config.yaml
n_layer: 13
d_model: 384
n_experts: 64
experts_per_token: 4
d_expert: 64
d_shared_expert: 0
activation: "bilinear"
moe_layers: [4, 5, 6, 7, 8, 9, 10, 11, 12]
router_score: "sigmoid"
normalize_top_k: true
routed_scale: 2.5
balance_loss: 0.00178
balance_bias: true
router_logit_norm: 1.0
init_std_router: 0.0111
lr_router: 0.00156
n_head: 3
n_kv_head: 1
head_dim: 128
vocab_size: 32000
norm: "rmsnorm"
norm_place: "pre"
norm_eps: 1e-05
positions: "rope"
rope_base: 10000.0
rope_fraction: 1.0
qk_norm: true
attn_scale: 0.107
tie_embeddings: false
parallel_block: false
init: "normal"
init_std_qkv: 0.0239
init_std_o: 0.0296
init_std_up: 0.0341
init_std_down: 0.0341
optimizer: "soap_variant"
lr: 0.0131
weight_decay: 0.0
lr_head: 0.00732
warmup_steps: 63
schedule: "wsd"
decay_fraction: 1.0
decay_shape: "sqrt"
final_lr_fraction: 0.0
batch_tokens: 131072
seq_len: 1024
doc_mask: false
train_tokens: 411000000
steps: 3136
dataset: "wikipedia_en"
Below are experts of layer 6 (counted from 0) of a mixture-of-experts language model. Rows are named router (the router's row for the expert), gate (a neuron's input weights, with its number), up (a neuron's input weights, with its number) and show model dimensions 288-383. Each number is 200 + 30 x the weight over its row's rms, rounded and kept within 0 to 999.
After each expert's rows: "gets" lists some tokens that make up at least twice as much of what it gets as of all text. This comes from a sample of Wikipedia text that the model never trained on. Tokens count by the router's weight.

# expert 45
router,173,191,181,248,169,205,140,157,204,221,182,180,200,191,172,118,193,198,196,200,205,221,159,149,154,185,213,191,251,180,230,190,181,173,205,170,229,174,226,241,220,220,183,249,193,198,180,243,180,216,209,233,235,178,196,192,167,155,243,182,184,209,219,223,195,221,215,217,161,218,214,210,228,196,167,219,179,165,187,216,202,168,206,176,262,187,193,251,209,226,238,186,216,176,225,174
gate0,178,241,143,220,196,209,217,215,189,230,164,183,212,192,174,216,176,207,193,156,190,209,208,222,105,209,220,221,214,221,207,234,208,268,163,166,98,210,194,274,196,214,187,205,183,179,273,217,231,171,132,209,209,220,136,192,176,212,242,211,223,196,199,226,151,233,182,223,189,168,186,170,219,188,217,217,261,198,210,220,204,174,246,200,217,208,188,244,214,221,189,210,233,189,172,232
up0,174,199,207,189,193,258,225,182,200,143,192,147,193,215,189,235,213,186,228,174,263,209,199,272,255,221,229,189,199,225,127,190,258,151,201,249,183,173,225,196,181,239,256,239,180,221,184,198,188,196,217,188,164,202,183,200,209,240,196,226,171,221,212,162,211,152,218,246,211,204,235,213,185,185,207,201,171,197,189,233,211,201,188,182,180,234,174,132,266,228,173,234,239,213,210,223
gets: " that", ",", " which", " this", " who", " It"

# expert 21
router,235,204,226,198,212,212,211,199,224,135,211,185,181,222,162,210,159,144,230,172,197,162,146,175,213,226,214,199,198,229,194,262,198,184,173,190,224,208,259,166,204,168,262,218,202,227,223,181,207,215,202,235,223,140,198,219,228,206,175,219,237,236,203,256,188,220,166,251,120,250,212,166,151,180,236,228,204,138,188,195,191,218,217,204,105,188,223,232,235,196,223,159,158,212,199,205
gate0,208,208,157,136,158,171,207,197,186,174,200,231,221,180,173,215,158,189,161,192,195,158,196,187,188,155,180,210,138,155,194,219,275,227,188,191,224,229,240,195,186,247,173,208,169,190,241,235,157,217,151,176,226,215,167,182,169,205,156,190,196,210,166,207,187,193,236,174,181,227,148,160,211,206,230,217,189,189,195,216,246,226,202,202,207,156,221,224,216,295,222,166,146,201,208,210
up0,214,189,186,254,192,203,188,175,174,262,209,254,240,215,191,158,228,219,227,195,199,163,186,175,193,178,210,206,193,171,205,171,232,208,185,182,223,157,210,236,196,232,158,180,225,197,234,185,205,188,161,259,283,200,250,291,213,216,159,231,185,182,203,250,249,216,214,186,248,171,202,241,194,185,207,201,217,229,197,248,190,228,184,256,187,161,195,197,174,224,178,197,150,253,189,213
gets: "-", "==", "===", " New", "In", " United"

# expert 20
router,221,199,236,253,220,214,198,212,214,243,143,186,214,227,176,195,229,171,179,174,206,217,197,226,210,287,166,195,176,240,186,224,209,210,190,270,208,211,245,222,181,185,236,202,200,164,185,203,200,164,166,200,210,182,222,196,196,179,228,197,187,209,169,203,184,193,230,213,149,219,220,246,213,226,238,183,188,177,218,208,219,203,173,153,185,201,179,213,125,211,201,190,160,221,204,168
gate0,195,213,191,176,174,257,186,206,227,226,202,180,221,256,265,162,161,233,163,206,217,217,196,159,220,183,232,253,254,209,216,140,205,232,188,249,161,157,171,184,252,235,232,188,245,162,211,156,194,209,214,164,182,197,187,211,242,159,206,189,221,187,211,188,194,118,189,197,262,191,224,148,201,222,312,166,259,202,163,173,189,280,150,173,205,195,207,180,167,214,249,183,148,222,208,185
up0,213,171,228,216,249,165,158,176,208,238,226,227,217,204,206,189,253,212,195,177,179,257,176,248,205,230,220,210,215,182,194,219,190,174,167,205,264,240,238,219,147,216,158,155,177,196,196,127,212,144,241,177,191,232,159,183,187,224,175,209,174,221,179,240,213,189,213,196,205,179,196,169,175,172,218,211,161,197,198,155,239,196,190,174,185,201,201,179,262,181,229,173,188,217,231,197
gets: "-", "=", " Al", " The", "–", " New"

# expert 25
router,241,173,183,223,204,197,188,225,216,229,203,156,208,237,266,179,197,207,224,164,182,206,207,196,105,208,182,201,225,186,225,187,217,176,184,197,158,197,234,214,238,157,196,182,245,172,196,158,192,185,203,201,195,229,195,130,181,181,218,190,200,230,200,192,196,210,215,239,164,216,193,215,183,179,196,198,195,185,222,197,199,213,197,213,224,218,223,198,214,184,218,219,206,178,185,201
gate0,198,190,179,173,159,177,203,188,229,196,201,173,182,208,251,141,243,166,182,182,198,164,253,226,169,227,218,199,248,212,224,225,258,186,204,204,159,194,188,153,195,125,134,164,190,151,207,148,207,271,235,196,147,177,140,140,175,128,183,164,258,153,205,147,190,229,219,247,247,191,232,199,199,163,248,233,182,175,204,169,206,190,214,220,172,198,189,215,221,254,205,236,227,239,205,157
up0,190,141,247,231,192,200,210,166,165,176,177,193,203,217,227,173,208,144,188,217,197,175,216,201,171,213,196,161,212,211,247,223,171,176,170,219,216,172,144,250,181,161,217,189,205,227,178,209,240,229,225,223,171,187,192,189,199,210,182,156,196,195,197,177,204,196,192,203,236,192,191,209,205,216,216,144,257,200,154,181,192,142,201,193,227,160,160,194,234,235,180,191,224,223,231,195
gets: " the", " The", "The", " this", "th", " his"

# expert 18
router,253,190,169,174,189,176,218,212,190,196,171,157,178,238,193,171,193,206,223,245,207,213,135,157,185,247,177,205,216,153,210,181,144,220,180,178,210,209,281,241,256,193,232,185,236,204,211,218,173,230,235,213,197,210,158,216,174,162,170,180,192,226,221,198,168,161,210,213,272,201,202,195,225,156,206,242,193,161,228,176,201,177,190,196,187,259,175,211,211,200,204,233,199,157,219,206
gate11,229,225,197,201,176,149,204,249,223,196,207,242,191,237,217,222,245,252,195,242,240,183,167,246,177,262,200,200,203,202,255,241,211,182,230,197,216,161,235,228,192,230,162,235,217,184,244,197,140,220,206,175,172,210,258,244,232,205,205,197,224,189,197,220,218,163,253,206,252,194,190,220,241,184,215,185,247,148,179,188,182,169,197,236,241,172,223,213,203,197,208,187,218,243,202,200
up11,224,223,189,183,271,160,237,205,196,168,162,226,219,162,164,186,199,195,235,219,187,189,149,167,216,199,194,167,201,276,225,210,203,161,201,209,166,212,138,206,264,198,230,151,181,201,157,210,209,239,260,178,197,176,174,167,208,199,184,201,215,172,162,192,263,192,200,239,247,174,217,161,215,218,217,222,230,242,222,197,195,199,200,211,213,138,197,204,183,190,169,177,209,217,148,232
gets: " of", " in", " to", " on", " for", " at"

# expert 30
router,193,163,177,169,207,176,210,189,198,209,199,172,192,241,184,184,223,220,198,186,224,210,169,241,220,233,166,137,211,237,231,178,187,194,241,234,219,180,190,179,212,195,182,202,206,177,208,239,179,230,279,199,246,179,180,246,226,172,156,210,190,168,172,200,210,188,203,183,227,244,152,197,201,222,225,260,254,168,192,161,227,224,213,190,192,174,234,218,222,159,110,172,194,165,230,191
gate0,179,254,282,164,233,207,171,214,159,198,183,225,211,179,203,251,226,190,236,184,207,177,248,173,170,205,210,207,124,230,235,147,206,211,137,192,201,261,185,211,214,145,177,288,255,240,229,204,263,220,169,273,211,203,203,172,206,187,206,247,153,207,224,239,174,222,234,243,263,196,234,224,200,175,214,217,182,170,217,227,190,233,231,180,248,186,220,211,227,198,203,208,199,203,215,215
up0,188,215,228,238,178,167,228,210,201,217,178,169,210,245,236,210,231,230,210,197,179,229,159,198,179,136,188,196,197,147,153,242,139,214,191,207,206,197,256,218,171,227,192,224,169,217,234,182,197,199,193,199,185,185,187,207,197,215,214,189,206,221,168,179,171,213,183,125,238,212,191,241,173,207,165,208,212,227,196,193,205,180,230,212,164,205,161,182,200,168,223,215,195,197,203,196
gets: " to", " first", " one", " two", " not", "th"

# expert 2
router,208,183,189,202,221,151,176,227,169,198,157,179,200,215,188,204,223,209,204,243,168,218,174,184,173,185,161,168,203,191,196,176,234,211,183,166,193,195,197,202,235,162,208,204,242,200,197,190,214,211,181,229,224,198,165,143,192,138,206,210,205,203,227,230,198,161,251,159,142,179,226,193,142,221,193,210,205,214,241,247,212,194,194,209,196,232,224,192,167,236,218,214,182,195,201,204
gate0,175,226,206,187,176,159,146,164,167,216,173,245,235,175,175,193,229,210,252,155,219,212,182,177,233,226,250,200,253,165,170,245,224,194,191,194,138,204,170,217,232,237,209,160,206,214,157,234,187,219,194,172,227,211,228,214,214,216,202,231,200,150,178,186,167,214,177,254,204,180,214,197,171,159,164,197,241,181,203,186,265,221,118,230,206,153,217,208,240,201,206,245,240,219,182,162
up0,252,226,158,171,225,197,230,171,193,162,216,154,210,252,167,198,142,210,253,139,206,183,245,204,209,201,174,180,172,204,178,224,164,249,207,189,247,182,231,159,113,204,223,238,200,236,163,190,223,105,256,195,160,239,215,158,198,183,196,165,175,226,210,195,180,222,207,204,237,206,236,210,221,256,180,229,208,208,198,228,136,196,237,170,271,214,185,176,188,168,216,214,231,205,204,215
gets: ",", ")", "\"", " (", "),", ";"

# expert 27
router,238,196,240,207,206,217,201,234,201,227,251,223,223,206,212,242,222,209,260,175,180,175,238,202,258,210,192,194,177,204,197,263,181,223,166,205,202,162,137,190,228,188,174,207,215,159,174,184,228,230,201,173,190,185,171,150,178,207,231,159,179,204,175,171,171,233,187,208,259,198,251,221,155,229,219,254,203,241,209,249,196,152,195,194,209,183,188,209,184,191,174,230,172,194,162,232
gate0,222,193,188,178,155,175,215,192,191,165,255,224,176,176,260,218,150,210,183,275,162,183,211,176,213,268,241,225,158,236,168,174,174,216,217,165,226,230,212,157,197,198,197,175,233,216,201,247,183,150,185,198,238,238,134,178,169,170,179,167,180,196,223,257,104,188,216,158,235,168,213,215,213,189,226,198,204,196,213,176,195,165,187,224,194,221,225,248,124,180,184,198,191,158,229,224
up0,193,191,212,181,243,231,227,193,181,187,182,221,182,121,215,174,196,166,210,198,225,164,138,185,196,197,141,252,208,175,184,203,160,214,255,252,177,124,149,179,291,217,193,139,233,162,249,186,222,244,179,254,227,236,218,258,200,165,190,160,176,228,191,226,209,232,207,231,191,217,278,248,232,162,210,256,217,255,244,219,164,207,198,201,186,163,217,199,216,252,228,136,206,218,134,177
gets: ".", ").", "–19", ".\"", "\".", " =="

# expert 60
router,164,192,163,166,171,202,220,209,178,196,212,195,193,193,195,243,269,166,199,179,212,201,215,248,203,185,157,137,139,186,201,200,231,187,199,180,218,268,165,227,197,189,164,187,156,173,151,219,161,227,202,159,219,186,184,202,198,235,184,227,181,144,166,170,226,178,165,252,141,206,256,193,211,217,150,233,276,222,193,185,203,182,199,174,142,253,214,256,227,203,177,173,235,199,213,197
gate0,248,198,182,237,184,204,230,207,256,206,234,182,168,199,201,213,238,180,180,168,196,188,241,192,149,151,215,212,161,190,171,171,210,186,209,232,176,207,201,165,237,218,196,237,144,162,242,181,190,223,185,173,210,254,188,184,164,207,231,194,205,136,163,181,160,188,223,178,213,220,225,189,168,170,134,234,192,232,196,196,146,200,187,215,210,241,225,192,167,149,164,211,210,236,191,245
up0,275,247,190,181,165,213,234,185,213,194,146,174,156,215,144,192,183,212,164,232,203,237,190,247,228,227,173,198,174,178,204,203,136,190,195,166,182,203,248,198,147,220,199,210,210,189,164,189,163,172,190,172,238,163,246,224,169,195,206,177,226,177,193,224,198,263,117,224,164,166,210,254,167,208,205,218,194,184,166,177,203,170,208,202,249,201,208,257,204,182,190,196,255,164,246,233
gets: " as", " that", " other", " such", "ing", " new"

# expert 8
router,284,172,190,241,187,192,196,214,230,209,162,193,186,241,132,180,222,190,155,222,193,199,168,226,200,213,124,234,169,242,179,197,231,199,231,213,180,244,208,211,206,203,219,239,197,196,217,215,205,159,211,233,208,169,220,241,194,148,270,190,183,208,190,184,218,235,215,171,180,194,263,227,242,214,232,193,202,149,211,210,230,222,168,117,156,216,189,185,131,202,213,178,155,217,193,182
gate0,208,192,148,140,236,175,249,199,227,224,233,231,229,241,211,239,207,184,203,188,184,223,216,183,197,171,173,210,161,263,250,220,185,201,187,220,225,136,202,219,173,178,166,202,234,214,198,236,207,185,236,216,229,186,235,237,152,170,199,238,190,239,154,201,218,224,223,178,263,205,249,219,182,193,253,229,154,219,185,214,251,182,196,204,180,201,201,185,236,239,184,175,227,123,212,210
up0,188,235,231,197,167,191,195,233,198,179,240,195,173,222,234,223,187,187,257,266,207,214,244,159,179,224,138,159,214,245,239,173,236,165,184,229,218,149,225,233,143,206,178,246,177,161,229,193,170,192,222,244,199,209,185,251,188,190,174,169,214,202,243,236,215,228,193,252,146,139,184,148,191,175,177,202,218,199,159,170,193,181,165,212,128,187,240,235,244,219,222,237,199,211,159,194
gets: "-", " (", "/", " -", " /", " de"